Weights of a small mixture-of-experts language model, trained from scratch on English Wikipedia.
Size: width 256, vocabulary 2048, 24.2M parameters.
Experts: 32 experts in each of 13 layers, 64 squared ReGLU neurons an expert, a sigmoid router.
Training: a variant of SOAP for the experts, 252M tokens.
Below are experts of layer 7 (counted from 0) of a mixture-of-experts language model. Rows are named router (the router's row for the expert), gate (a neuron's input weights, with its number), up (a neuron's input weights, with its number) and show model dimensions 0-255. Each number is 50 + 12 x the weight over its row's rms, rounded and kept within 0 to 99.
After each expert's rows: a language model's description of what the expert responds to. This comes from a sample of Wikipedia text that the model never trained on.

# expert 22
router:48 63 72 37 40 26 47 50 48 57 35 32 51 48 52 58 26 48 48 40 47 48 55 58 61 52 68 50 45 61 61 33 49 48 61 54 49 51 50 55 49 51 27 40 74 56 38 56 55 54 55 33 66 44 55 41 26 34 49 47 39 41 45 55 52 56 60 72 30 48 59 71 16 44 47 37 38 34 56 54 58 55 62 57 51 48 53 54 69 45 53 53 59 45 46 30 51 56 58 39 64 26 45 51 45 55 53 57 40 53 50 40 43 64 77 40 63 36 37 39 16 44 68 69 41 70 49 39 78 51 51 26 47 64 20 35 40 45 27 51 45 41 50 36 60 68 46 38 63 37 43 50 54 52 38 40 42 65 18 55 37 62 34 37 60 43 40 47 72 50 53 60 47 52 67 59 39 39 42 41 57 67 50 58 83 64 55 59 44 46 48 35 25 48 37 61 71 52 64 69 51 45 49 42 52 34 47 58 70 48 39 65 62 62 76 51 55 60 39 43 44 50 59 54 58 50 48 48 26 52 27 45 45 72 59 45 35 33 45 60 79 49 63 61 41 55 44 47 39 49 57 50 60 41 36 53
gate1:43 40 50 51 50 76 46 49 83 49 44 74 64 40 43 69 58 48 47 39 57 55 44 52 56 73 74 47 17 49 59 38 48 50 52 40 67 37 46 62 52 51 34 59 52 54 49 53 28 46 53 42 56 53 36 51 67 49 48 60 50 32 66 52 64 71 70 40 48 50 28 40 45 53 54 35 41 59 65 40 49 75 48 45 32 30 45 73 64 58 38 58 28 40 47 30 58 39 41 64 53 53 59 47 52 66 36 62 35 53 45 57 45 45 42 58 39 50 47 45 70 59 63 42 50 63 46 45 58 53 23 27 64 52 35 25 29 55 51 42 62 60 85 40 65 37 47 44 59 51 41 43 93 57 42 51 77 54 44 53 40 82 41 45 58 54 29 68 58 54 61 45 55 47 56 62 38 60 50 55 58 60 40 65 77 52 52 44 50 61 50 39 42 51 65 49 62 74 55 55 58 49 63 45 44 48 41 60 63 48 29 62 63 39 22 69 49 54 54 59 48 42 48 68 48 62 32 74 43 59 60 46 46 59 58 60 38 50 59 59 67 50 52 71 55 58 51 59 41 53 51 47 45 46 42 41
up1:50 36 45 57 47 71 50 48 77 45 41 71 66 43 48 71 61 50 43 45 55 56 39 57 58 66 70 46 27 56 61 41 45 43 54 26 72 48 41 65 48 55 34 65 42 67 51 53 36 52 60 44 49 43 48 54 65 42 38 60 52 35 63 48 54 72 68 37 50 49 40 39 39 54 55 39 41 55 63 41 47 71 42 53 31 36 32 75 72 60 33 58 30 34 59 31 59 33 50 54 46 59 59 46 45 66 37 68 25 49 46 58 42 46 36 53 28 53 43 42 73 57 63 48 44 64 48 39 50 43 28 37 60 52 32 25 25 52 40 33 67 58 88 47 64 35 46 38 65 54 45 38 77 57 47 53 75 50 39 54 41 71 33 50 56 52 32 66 62 56 63 46 57 47 54 54 34 64 44 58 65 52 41 67 70 49 52 45 48 57 56 36 46 46 65 54 65 66 53 69 56 55 59 50 52 48 38 59 64 45 29 59 68 39 26 70 49 54 54 63 48 51 53 67 45 63 29 69 32 55 55 52 39 62 60 70 33 52 59 47 70 47 48 59 54 58 54 46 52 48 48 47 48 37 40 39
Description: Name-start and inner syllables of foreign personal and place names, e.g. Mar, Ka, Guang-d-ong, Sh-ved-ova, T-el Aviv.

# expert 13
router:43 78 52 52 36 52 48 70 48 63 51 43 35 37 54 31 42 58 39 50 48 53 40 41 35 31 62 42 75 53 43 46 71 55 55 38 37 53 64 61 42 47 34 58 36 46 36 26 52 37 54 48 51 48 51 37 36 55 53 50 36 31 30 40 53 57 61 58 39 77 54 53 42 49 42 47 46 55 37 56 57 64 43 74 63 56 45 67 50 37 41 58 60 43 45 51 48 84 34 52 64 41 48 43 64 47 57 37 45 48 54 47 50 47 68 05 24 47 62 52 46 47 53 56 59 37 40 49 40 58 33 38 38 56 30 61 55 42 39 42 32 64 62 57 51 61 45 43 52 46 35 40 74 73 36 45 63 40 43 74 24 51 56 44 61 51 63 38 45 33 53 55 41 42 57 55 39 53 56 76 47 62 36 51 68 64 43 54 38 32 51 46 47 71 49 49 35 21 66 54 45 55 22 66 65 44 69 60 48 43 47 56 76 65 40 66 40 57 65 42 49 67 54 47 58 49 58 39 54 55 41 27 39 55 52 49 47 51 47 79 50 53 64 66 47 45 47 27 49 46 56 45 60 19 33 59
gate2:38 47 36 50 60 39 54 71 54 70 41 35 33 53 61 49 38 78 59 38 46 64 52 55 33 42 68 38 76 66 33 35 78 36 23 50 60 47 61 53 44 53 56 32 58 43 32 59 67 47 62 39 53 51 48 29 47 52 64 46 35 50 60 37 59 50 53 77 27 74 48 49 48 56 47 72 54 42 38 56 42 79 37 50 49 61 69 62 42 53 53 57 50 49 54 36 32 56 41 35 55 51 55 48 48 54 37 56 58 40 42 37 47 57 44 44 43 60 38 55 55 44 70 47 68 46 54 65 38 91 65 24 38 48 56 69 49 34 54 45 40 75 73 53 48 47 39 54 47 51 51 36 53 61 36 63 55 31 65 83 38 58 40 63 62 49 48 34 38 32 62 58 58 48 66 50 49 64 45 76 40 62 38 48 48 59 32 56 36 44 41 34 44 37 53 56 48 34 64 67 38 50 46 60 48 53 48 42 43 44 50 54 62 44 62 58 64 56 59 61 66 60 49 51 43 51 42 58 31 53 43 55 50 58 54 49 62 53 86 74 54 39 47 55 61 35 54 43 37 48 44 45 28 26 50 46
up2:51 54 59 60 45 53 52 34 51 42 70 52 44 67 31 75 51 46 54 68 48 29 52 62 64 58 28 59 29 15 44 68 12 58 70 47 34 63 54 47 41 49 53 55 27 55 63 33 33 48 36 67 49 54 56 52 48 18 43 38 63 53 41 42 38 55 51 27 40 31 40 47 51 36 57 40 57 44 48 33 58 25 52 57 36 40 55 42 43 34 59 44 40 46 66 52 73 59 61 48 58 38 60 47 45 48 58 55 17 63 56 54 48 50 59 58 47 41 59 60 49 62 49 42 49 51 62 58 49 25 34 68 57 59 52 39 45 44 37 51 63 32 40 38 44 58 45 56 58 69 45 63 16 52 47 48 53 67 51 20 74 53 49 49 58 54 43 68 62 56 46 39 55 38 33 56 55 48 60 30 48 52 56 50 65 48 62 41 48 44 65 58 42 58 60 54 50 57 42 51 59 62 51 53 65 48 38 45 41 71 53 54 42 54 50 63 26 78 46 47 34 61 71 71 56 47 59 51 67 48 28 49 50 47 69 48 36 52 31 21 51 53 60 45 45 57 47 30 70 39 52 43 71 53 41 56
Description: Derivational endings on descriptive words in science and nature text, such as -ible, -ized, -ious, -ical, sensor-y, transi-ent.

# expert 28
router:44 68 51 48 60 40 53 74 44 66 43 54 47 27 40 61 50 37 45 53 38 46 36 54 30 33 55 62 70 44 53 38 45 59 31 47 29 36 63 59 27 39 44 48 53 58 57 45 25 44 60 64 65 47 66 28 47 45 44 65 56 62 37 28 40 58 57 49 33 60 48 47 33 51 49 48 51 42 25 43 18 35 49 64 64 54 46 69 52 39 52 60 48 65 44 50 57 69 45 51 56 46 49 41 43 54 30 29 40 62 63 49 37 56 72 28 39 58 40 50 43 65 55 63 37 38 73 41 54 51 35 43 45 71 46 49 45 45 44 49 30 37 37 66 58 52 38 58 68 57 41 36 58 42 14 60 42 21 56 64 69 58 40 47 58 61 60 29 38 51 41 40 50 30 75 52 25 64 60 46 36 53 38 29 68 57 50 66 52 51 38 45 61 55 47 51 37 41 43 57 60 62 37 66 63 36 42 37 53 41 44 49 56 60 51 58 41 68 49 46 69 63 48 65 52 63 67 79 47 45 32 53 41 47 57 50 42 36 39 47 43 74 56 52 49 35 54 42 69 47 35 29 35 41 44 46
gate2:56 43 59 32 38 41 30 71 47 33 60 44 36 47 40 74 74 53 45 68 42 54 37 57 66 33 33 64 27 56 22 34 62 59 37 53 43 42 80 61 37 48 45 50 54 52 67 56 14 37 38 61 41 48 59 63 56 47 49 46 62 40 70 44 55 62 39 56 45 44 68 56 54 57 67 50 57 44 44 56 38 36 33 72 36 45 47 57 46 53 59 75 45 40 58 44 39 40 59 57 78 53 57 40 32 38 32 47 54 52 33 46 69 38 44 50 50 40 42 40 42 66 52 39 49 59 59 46 39 61 74 35 61 51 70 67 39 40 41 55 41 49 37 17 46 43 56 57 53 58 62 32 73 34 48 48 67 41 70 43 71 44 38 52 48 48 49 38 45 58 52 49 58 55 66 44 63 46 56 59 31 33 58 30 65 67 55 66 77 55 33 58 49 50 63 71 46 43 51 76 49 37 49 56 70 48 49 42 50 44 63 43 50 54 60 51 40 48 52 42 59 58 67 58 57 57 19 57 40 50 41 43 68 59 43 58 52 56 22 48 56 42 48 56 25 44 46 55 43 56 30 58 61 41 49 53
up2:55 74 59 71 60 47 63 49 56 55 63 68 48 61 53 37 48 76 64 18 58 42 47 42 42 63 64 33 57 59 73 65 54 57 58 41 39 52 39 45 52 56 64 57 36 45 53 28 89 55 48 71 50 60 27 37 27 47 44 51 41 52 36 46 51 70 53 58 49 64 54 63 41 41 49 67 42 53 54 71 46 53 40 53 60 46 44 42 51 65 60 44 46 43 42 58 66 38 47 44 52 55 60 47 51 54 39 36 72 32 65 36 68 73 45 32 54 49 48 68 45 35 56 49 58 40 47 48 68 45 33 66 37 43 48 48 66 52 56 52 57 63 68 62 64 49 59 35 39 37 33 44 32 64 61 62 49 44 61 36 37 34 49 54 46 43 55 48 66 49 47 59 45 71 50 47 29 43 44 60 73 54 51 70 38 41 46 54 16 41 73 54 58 51 61 50 36 42 41 34 60 52 51 27 34 42 68 47 61 35 43 56 43 46 38 42 56 62 48 63 58 19 67 60 36 54 59 32 64 63 52 43 46 52 59 27 27 53 47 21 33 66 48 46 75 56 52 59 64 44 51 45 45 36 56 44
Description: Colons, in, of and pipes in formulas, lists and tables, e.g. Molar mass:, In order to, plus LaTeX symbols like _{ and $.

# expert 5
router:38 64 47 39 22 39 49 57 37 56 51 39 35 45 49 51 59 64 46 39 45 49 43 39 45 42 45 52 67 58 61 43 31 46 52 34 42 55 42 69 37 48 27 49 44 45 38 51 47 37 63 52 58 52 43 26 54 56 37 46 34 53 42 24 57 65 65 81 36 74 40 52 45 64 40 46 25 55 49 41 34 45 52 51 58 51 51 49 37 32 54 48 60 62 56 52 54 92 51 50 52 23 53 50 61 63 39 45 43 43 48 33 49 47 66 48 44 50 62 51 59 35 37 44 60 30 46 50 43 54 53 50 50 62 39 37 49 61 42 51 25 59 29 67 57 66 32 70 50 57 51 31 62 70 41 45 62 57 50 64 32 67 69 49 50 32 50 32 50 45 42 47 34 47 75 44 45 65 66 63 27 50 40 77 58 57 52 62 44 57 38 53 31 44 48 45 45 36 66 42 44 55 61 53 66 30 28 43 58 27 59 55 71 53 45 50 45 64 32 31 41 38 47 37 47 54 62 27 40 63 32 36 65 55 39 41 42 46 47 66 69 59 85 29 62 35 57 44 41 52 49 45 46 55 35 62
gate2:46 44 33 58 61 46 72 63 36 51 41 44 56 49 66 38 45 60 63 36 65 43 49 32 61 35 53 51 64 64 72 56 35 54 38 39 33 51 41 72 54 53 28 57 47 55 23 36 65 33 42 62 43 59 49 29 44 63 49 41 47 43 50 47 64 56 54 35 39 50 61 43 31 48 49 61 59 44 41 36 65 45 56 50 51 37 52 33 67 71 45 43 55 51 53 35 58 69 60 60 35 53 70 32 27 54 36 37 46 41 43 61 24 72 62 47 47 56 57 65 37 47 51 53 48 21 51 32 36 73 35 61 39 46 72 41 59 43 43 31 30 67 68 30 61 56 51 38 79 57 40 37 35 41 57 63 56 42 60 61 40 45 48 39 38 45 18 50 36 61 63 58 58 45 49 59 58 47 66 65 39 62 43 41 51 69 48 56 33 62 53 22 59 53 39 47 59 47 47 42 70 58 60 47 58 45 45 51 48 43 45 70 55 39 54 42 43 68 39 33 41 57 31 44 51 20 45 63 47 74 40 57 28 76 46 30 44 45 56 50 35 48 53 67 60 48 29 59 43 50 58 55 44 50 52 64
up2:37 46 51 50 57 30 44 75 43 67 48 72 33 38 30 67 31 59 66 37 40 46 50 45 37 54 44 28 40 50 46 37 49 75 53 47 57 58 43 50 55 55 56 79 24 68 34 44 57 21 54 52 48 32 26 51 54 48 40 26 47 64 72 58 45 48 49 78 27 54 51 48 34 40 47 54 52 71 41 57 57 53 78 42 52 54 44 60 41 40 60 57 46 63 42 58 46 64 60 46 40 41 68 38 55 47 47 59 22 56 52 45 42 68 30 80 51 57 44 42 37 49 29 34 50 45 44 59 52 68 53 43 57 58 50 54 44 64 60 62 40 62 45 53 45 49 27 45 44 31 37 66 70 42 36 68 39 58 39 58 46 45 45 64 63 57 56 54 59 66 57 45 57 30 39 51 58 61 38 49 26 27 46 70 55 66 40 49 40 40 48 36 56 62 54 40 59 41 57 56 49 44 58 54 56 59 66 33 24 45 44 46 35 47 21 36 40 59 66 49 39 54 24 35 42 25 43 34 58 57 49 62 45 39 67 53 31 53 37 57 47 50 47 40 59 43 52 52 50 54 47 63 73 45 46 38
Description: Word-final pieces, especially plural s and suffixes like -ies, -ations, -ism, -ers, inside longer words such as Catawi-s-sa, Fa-mi-ly.

# expert 15
router:45 65 50 42 40 36 61 52 61 77 37 40 72 69 47 54 31 59 44 60 45 36 47 52 41 32 59 48 62 38 51 41 64 53 55 51 57 41 41 48 48 50 47 56 49 51 50 40 62 50 30 51 44 33 39 53 43 64 40 66 46 64 48 42 52 26 60 68 46 58 60 53 24 41 69 38 47 32 66 31 53 53 58 44 40 37 33 69 32 49 44 53 50 62 49 44 65 70 36 42 48 63 39 36 56 30 41 34 32 64 66 50 52 50 54 50 32 33 46 40 25 54 36 47 44 50 61 58 67 52 51 33 57 69 31 54 50 49 43 31 33 42 63 58 56 54 49 41 66 25 43 42 60 58 44 59 51 51 18 43 40 34 57 47 64 46 68 33 53 43 69 75 57 58 73 40 59 34 45 51 59 52 31 28 60 54 50 56 58 28 58 49 31 61 42 46 50 79 38 54 73 54 36 57 22 63 55 55 70 44 39 47 45 39 66 46 43 38 53 29 51 58 44 49 67 48 50 36 62 58 59 18 51 48 52 38 46 71 44 62 21 52 36 58 57 40 58 43 47 73 56 44 48 50 39 25
gate3:36 62 61 60 73 64 58 39 56 39 59 40 56 52 42 48 50 62 46 55 62 52 58 43 32 24 48 32 44 62 34 52 60 31 30 72 40 41 59 61 56 52 50 56 52 39 57 49 59 57 43 39 42 43 40 44 22 72 46 43 69 48 47 43 77 38 55 39 60 45 54 58 49 39 46 33 56 49 33 62 52 51 53 50 87 64 57 60 51 53 72 22 48 60 31 58 40 57 45 42 51 54 62 73 53 56 74 39 46 57 37 44 81 60 45 64 51 31 52 48 32 66 43 42 55 71 48 53 64 38 60 26 46 55 34 44 51 67 69 48 46 42 62 42 42 66 66 42 53 34 60 48 45 44 40 67 46 50 44 51 53 51 45 60 55 76 74 28 43 48 31 62 75 51 40 49 57 18 56 31 66 62 61 46 44 42 43 55 52 54 57 43 35 68 48 55 60 46 55 64 59 46 48 29 50 65 36 56 59 36 56 41 58 44 36 64 60 63 44 52 22 53 27 38 60 66 61 31 56 53 56 32 46 57 59 60 34 61 36 56 29 65 34 44 43 42 55 49 50 51 39 43 51 42 48 24
up3:42 63 70 55 82 57 56 40 56 45 47 27 49 51 43 44 44 58 47 46 52 41 50 42 36 24 42 51 54 78 36 50 56 36 41 64 39 45 57 47 52 52 52 51 49 44 59 47 40 61 42 59 42 61 46 39 23 60 44 57 65 56 41 51 65 41 68 46 46 36 56 72 56 25 43 45 55 52 54 61 47 57 37 48 76 41 52 53 60 49 59 32 48 55 25 63 42 61 46 48 49 57 54 77 61 50 54 46 48 39 37 44 90 57 45 72 50 40 48 57 37 69 57 41 49 68 52 48 46 44 65 25 45 54 30 57 51 55 73 49 58 54 53 31 55 73 57 44 68 38 59 30 50 53 37 75 57 53 36 55 35 51 32 67 73 78 83 28 53 50 32 60 69 58 58 44 63 31 43 31 62 41 52 48 50 51 36 41 54 59 72 49 18 56 45 54 57 49 59 48 49 48 43 22 49 51 35 56 46 43 57 34 47 47 57 50 62 50 19 54 30 45 34 50 58 68 66 37 61 49 39 50 41 48 47 50 41 59 37 57 39 60 47 48 43 49 51 45 61 53 54 61 51 30 46 19
Description: Middle pieces of common words split into subwords, such as th-ron-e, peg-box, birth and zone in infoboxes, often in music and band articles.

# expert 4
router:48 52 51 46 43 70 25 47 45 56 45 37 43 56 56 38 48 33 62 66 32 43 54 43 44 44 60 65 56 49 57 30 75 48 50 52 53 29 65 49 38 36 33 56 42 55 64 62 41 49 51 56 89 48 45 51 47 46 37 63 43 39 39 53 49 60 43 59 50 54 41 52 45 50 71 55 47 48 44 77 45 67 57 50 34 46 62 57 43 53 35 52 55 67 39 42 55 67 35 25 39 48 46 41 61 47 34 48 47 44 66 41 60 66 64 63 46 45 39 50 44 57 61 53 54 44 57 36 48 43 40 51 46 79 52 37 50 70 25 46 40 57 51 86 52 41 62 47 81 49 45 53 65 54 49 37 61 30 24 52 58 59 59 33 64 47 54 29 64 40 59 55 60 46 66 45 42 64 66 57 61 56 64 54 61 48 80 54 50 39 47 47 43 62 34 45 55 59 35 34 87 80 25 68 38 35 40 65 61 44 48 55 58 58 49 60 56 59 39 42 55 59 63 65 59 56 36 65 57 67 46 55 27 47 27 30 39 63 58 62 47 52 45 56 47 43 75 38 68 47 62 50 47 30 58 34
gate0:48 50 40 65 58 59 59 64 67 44 47 31 45 39 67 54 50 42 57 57 35 54 47 41 67 29 54 66 57 57 39 22 74 38 46 49 74 46 57 63 60 55 35 31 54 54 45 56 38 56 59 42 71 55 61 66 64 59 35 47 38 47 50 31 52 53 49 36 47 42 44 27 71 38 74 66 55 48 35 58 55 43 58 70 48 43 44 61 70 52 62 62 40 32 30 64 34 48 61 57 61 61 59 43 37 77 55 64 57 60 45 67 43 35 55 51 61 37 51 59 35 58 55 43 41 57 63 40 52 54 42 35 50 34 60 41 44 36 25 62 55 37 40 57 28 51 51 63 57 48 51 46 63 42 49 42 47 35 25 70 65 62 41 42 38 52 42 73 75 48 63 47 51 39 60 32 68 56 41 34 69 45 68 47 44 46 44 63 68 33 53 61 49 48 56 46 44 42 66 26 53 87 41 61 69 46 56 49 55 63 54 57 53 68 41 63 55 48 44 52 50 56 37 54 54 86 47 59 47 68 46 75 65 28 58 52 54 65 56 60 46 46 30 67 56 34 56 73 41 47 54 43 57 37 38 44
up0:57 38 45 69 48 40 57 74 54 45 46 44 57 32 69 55 51 40 59 70 41 58 55 45 70 33 65 67 69 52 54 38 84 48 49 58 66 52 38 43 47 43 30 34 55 35 42 54 37 56 55 49 69 40 59 63 53 67 37 61 41 46 52 36 48 64 50 33 40 48 55 52 75 41 67 74 48 46 32 50 52 61 61 65 43 41 43 61 58 52 59 60 64 39 36 58 29 59 52 56 37 58 47 47 47 63 49 64 48 51 58 83 35 53 54 45 56 38 51 45 33 52 57 37 62 48 63 31 45 56 49 35 42 55 59 38 53 50 25 67 46 55 45 54 36 47 60 62 54 41 52 62 65 32 48 28 42 52 28 64 56 55 46 50 41 50 43 61 49 42 62 53 50 55 47 45 59 64 43 33 64 50 60 58 52 58 43 55 63 52 55 54 44 62 56 43 32 54 54 21 58 99 39 66 65 28 57 69 48 63 53 69 42 54 28 54 43 49 43 53 48 50 31 42 57 54 50 61 50 57 39 56 52 43 47 51 46 58 63 66 59 33 09 63 52 41 59 77 26 50 53 54 50 27 31 45
Description: Capitalized or short word-start syllables and vowel pieces right after the first letters, e.g. ge-o-logist, O-rmskirk, pro, No.

# expert 17
router:50 70 52 52 49 53 43 63 60 40 41 48 48 43 43 36 50 28 56 49 43 55 41 39 63 46 53 63 72 64 65 67 46 63 67 26 68 38 72 45 46 64 39 61 61 56 58 42 49 56 45 41 53 40 53 31 57 30 61 44 52 56 50 52 46 27 63 41 54 67 47 71 47 72 45 41 40 57 59 79 42 34 61 73 65 33 53 69 25 53 39 54 44 46 50 27 55 61 72 43 56 31 33 52 56 48 49 46 26 58 50 64 67 52 49 53 41 46 59 47 84 64 33 52 31 35 57 46 68 37 59 38 45 62 49 53 50 42 35 40 44 53 46 74 60 60 83 47 32 46 51 33 54 75 55 66 67 37 55 59 57 59 65 45 67 41 64 54 57 44 53 58 49 40 64 36 42 51 37 39 43 64 16 57 64 78 52 48 67 52 41 51 47 69 46 61 37 45 55 49 57 50 48 62 66 65 45 58 54 48 52 55 55 51 66 50 38 35 38 52 50 49 43 46 63 47 75 46 48 54 44 40 54 24 38 24 36 55 46 46 67 75 48 51 45 38 59 38 47 31 63 55 50 35 34 37
gate0:74 62 41 30 37 64 55 65 33 42 45 52 48 34 44 49 41 51 69 50 36 48 48 55 62 56 37 51 71 59 57 65 69 49 57 17 60 54 46 32 46 32 38 90 68 47 66 26 27 57 51 58 63 60 51 48 38 62 70 46 43 39 49 58 36 28 61 49 59 70 43 72 76 50 54 39 54 58 74 67 58 38 54 49 49 53 46 52 58 53 45 38 61 25 51 46 60 55 60 55 56 52 36 44 35 48 68 50 59 46 59 46 61 70 59 57 40 52 60 51 69 38 42 50 40 51 50 55 65 65 50 82 63 34 66 42 32 55 31 60 40 52 54 65 35 53 72 50 41 56 61 55 52 50 55 49 49 45 58 59 55 57 53 75 57 48 44 60 58 35 60 65 45 47 62 58 45 53 38 21 48 33 32 42 40 83 37 49 53 42 46 59 41 51 55 83 51 41 60 57 53 58 60 46 55 63 49 52 40 46 54 27 63 31 65 37 37 60 24 50 52 49 44 54 51 42 43 48 40 44 42 35 59 27 40 30 44 37 65 42 60 64 72 48 40 52 47 67 36 49 45 42 50 52 42 36
up0:58 61 41 60 64 43 70 69 46 59 40 72 63 47 47 37 50 61 53 60 45 41 51 58 36 48 48 57 70 50 76 48 46 67 44 41 36 51 33 64 38 49 40 38 54 47 57 39 48 59 47 58 51 54 37 55 34 40 59 59 36 69 49 53 53 59 61 60 56 64 37 49 45 49 29 63 52 46 80 66 61 52 50 59 68 58 73 57 32 48 43 44 51 42 51 64 49 60 35 31 46 63 40 48 63 36 62 37 42 45 31 70 40 50 69 42 63 49 32 51 59 65 71 46 67 42 48 48 06 78 51 53 63 24 25 48 47 59 48 55 55 58 65 63 47 45 71 51 48 54 54 61 54 67 51 54 72 41 48 41 69 58 69 45 50 63 39 46 36 41 32 37 35 61 27 62 56 44 44 64 65 60 24 64 50 80 81 43 55 41 55 36 48 48 29 62 47 53 61 26 42 50 31 57 50 41 58 47 62 53 46 28 49 57 60 61 47 62 48 45 45 42 54 29 67 53 53 31 57 56 36 48 59 45 54 45 40 39 47 60 67 56 58 70 38 52 53 31 62 63 40 49 34 61 29 46
Description: Noun stems and suffix pieces in technical or descriptive text, such as system, design, suspen-s-ion, sonolum-ine-scence, plus == heading marks.

# expert 0
router:51 61 52 59 35 42 55 33 41 42 39 39 26 27 42 54 27 52 42 46 34 50 44 25 44 53 50 49 45 58 42 60 39 62 50 47 54 56 52 58 39 49 45 46 70 43 58 35 46 30 53 57 52 31 51 13 52 50 41 50 29 74 24 29 46 70 57 51 18 72 56 54 53 41 39 38 46 44 53 62 52 64 45 51 57 51 51 52 49 43 54 52 62 73 46 47 38 62 47 43 76 44 39 50 80 60 46 68 56 46 48 27 58 62 78 48 59 32 54 52 53 55 35 45 46 52 63 58 47 53 36 57 45 52 31 49 52 41 64 38 32 51 32 50 68 65 43 49 50 55 46 41 50 66 63 42 61 28 44 53 48 35 63 47 71 40 49 53 75 48 39 80 54 49 60 41 22 71 61 66 39 52 56 75 68 51 43 56 71 78 34 41 44 65 61 27 63 58 56 40 41 51 45 56 48 37 48 56 34 52 32 51 77 59 37 63 39 46 48 40 52 48 39 43 41 60 49 51 41 59 54 33 42 53 42 35 47 63 64 69 52 69 63 35 48 32 58 57 58 61 56 52 66 35 49 53
gate3:43 80 25 59 51 34 49 55 40 43 55 22 42 55 57 59 47 42 57 48 66 30 69 70 45 30 41 38 59 57 46 75 42 26 46 39 25 38 40 27 45 60 55 42 50 40 53 64 41 58 59 62 47 52 64 31 46 46 40 44 47 52 50 52 34 46 64 41 56 50 54 49 62 50 55 40 45 25 84 44 56 51 51 66 76 69 36 59 44 51 42 67 52 58 40 55 63 47 66 45 41 31 38 66 52 86 41 57 66 37 41 50 57 64 63 36 33 55 41 42 73 54 32 51 43 52 74 62 53 53 43 73 52 51 47 44 47 32 47 56 46 55 36 50 63 45 67 57 41 44 56 45 36 53 45 51 57 52 51 32 35 42 56 25 56 40 57 64 55 65 43 62 43 50 49 50 57 54 38 36 58 54 35 39 61 38 77 38 53 75 56 37 42 68 61 38 55 39 73 60 43 56 51 49 50 41 49 25 51 45 38 23 49 43 53 43 36 49 62 55 43 40 35 59 61 43 41 46 33 71 19 52 69 42 45 59 46 33 54 49 56 40 59 54 36 23 57 66 48 62 60 35 44 41 57 48
up3:48 23 82 44 49 72 51 45 50 67 40 73 59 31 44 33 51 58 49 59 38 69 36 37 63 59 48 53 30 45 52 26 59 73 66 63 80 61 50 74 54 45 47 66 57 60 63 28 58 50 39 38 56 46 29 67 47 62 55 55 53 49 43 57 71 64 44 63 41 57 48 56 46 45 51 51 45 69 24 46 38 43 41 42 25 34 55 48 65 45 55 28 46 35 53 49 38 51 36 51 57 68 64 33 45 16 57 41 38 61 62 50 44 37 45 66 64 44 63 51 30 48 59 62 53 39 33 42 48 41 53 22 48 54 50 48 49 74 42 45 51 32 61 46 41 64 40 36 59 50 48 62 73 49 53 54 39 55 51 63 66 52 39 75 43 58 42 39 44 39 64 45 61 58 51 61 30 45 64 62 37 46 57 60 41 64 24 57 44 25 37 59 61 46 40 64 43 56 29 42 54 45 38 46 55 57 50 68 56 54 61 73 58 50 44 59 57 52 45 51 54 64 65 36 39 59 62 58 60 39 74 46 27 51 51 42 59 57 45 50 48 60 43 40 63 75 42 43 58 32 35 69 52 54 44 48
Description: Word-ending pieces that complete nouns and adjectives, such as -ic in politics and economics, -al, -ment, -ity, -ers, plus team and University.

# expert 3
router:50 58 76 38 58 41 38 62 60 41 50 18 62 57 48 45 35 33 20 56 59 57 41 46 43 44 69 52 41 64 55 58 62 56 47 51 66 30 42 46 48 35 48 49 44 41 48 50 44 44 32 53 57 51 36 58 51 55 40 52 25 51 45 54 51 47 59 67 53 59 52 68 25 39 53 59 75 40 47 38 25 31 57 79 46 24 49 57 50 62 38 46 55 67 54 57 59 70 34 38 50 62 41 52 50 50 49 44 35 37 72 41 48 62 55 46 32 19 59 54 57 45 44 56 49 50 57 44 48 48 55 40 67 57 51 49 46 46 24 48 37 52 55 59 57 75 77 45 44 37 31 47 60 47 51 68 24 17 37 53 60 33 66 58 54 44 66 49 75 37 50 52 55 50 54 36 49 38 53 60 53 66 41 51 51 71 40 49 52 40 58 43 29 61 50 42 43 68 41 49 28 43 40 48 42 44 43 59 39 41 35 68 74 42 79 41 41 56 51 47 35 75 47 56 53 41 49 80 53 68 57 31 28 64 41 55 28 63 53 55 42 45 53 44 61 41 56 44 38 57 45 52 37 39 29 35
gate2:54 30 66 54 60 44 45 61 48 77 61 30 52 65 51 43 50 41 47 66 39 52 52 36 54 47 40 42 66 61 62 64 64 49 51 51 38 40 67 60 66 42 57 50 43 59 42 50 64 37 27 58 46 44 41 43 52 55 51 43 68 36 61 50 53 41 61 72 42 49 58 73 40 30 39 48 60 45 46 64 22 47 37 74 58 41 68 48 26 63 50 47 52 56 68 61 49 37 55 43 60 54 56 56 46 51 41 39 51 61 54 51 31 57 53 60 65 13 77 51 32 34 49 41 50 66 54 54 49 40 41 51 53 54 71 38 59 46 45 47 47 51 75 38 32 32 63 35 37 66 32 54 57 52 45 71 56 45 49 52 60 40 56 68 33 37 66 52 60 65 36 71 53 54 40 38 34 31 51 53 55 49 52 57 66 51 19 31 35 60 64 65 43 43 59 46 34 68 74 53 54 57 23 50 57 55 53 55 61 50 59 54 44 52 63 61 37 50 58 69 48 47 52 50 45 55 92 52 27 51 60 49 28 55 33 35 38 21 58 48 28 48 65 45 51 48 43 59 54 54 42 27 36 54 66 44
up2:22 60 55 32 57 70 56 44 60 62 54 37 47 60 43 43 51 37 52 50 41 22 49 35 60 51 55 48 49 63 73 52 59 48 63 26 45 23 53 48 61 53 62 45 27 41 66 70 49 29 48 85 34 54 40 57 52 56 63 49 50 38 46 50 40 42 72 69 40 68 75 49 45 46 51 47 47 41 45 57 41 33 51 51 46 56 60 43 07 66 65 83 52 37 43 64 50 52 49 28 50 53 76 55 57 49 66 44 44 52 55 36 56 61 59 49 51 56 69 64 36 60 40 72 38 68 52 75 61 60 51 48 40 44 48 59 35 59 53 52 52 55 49 64 60 49 69 43 49 52 48 70 77 25 52 59 53 45 59 44 47 41 61 63 60 29 50 45 66 54 46 54 46 65 31 37 45 36 40 61 53 55 44 66 41 32 54 49 71 45 67 53 45 53 42 44 37 47 38 34 39 53 17 35 62 57 71 65 72 51 70 42 41 51 59 49 48 67 39 53 45 39 66 52 28 57 57 38 36 50 55 31 45 47 39 43 60 48 47 44 33 63 44 44 56 54 47 69 57 44 38 44 48 61 50 49
Description: Short capitalized openings of names and the letter pieces that continue them, as in San, Ben, Gra, Son-n-y and Nob-el, often in music and film articles.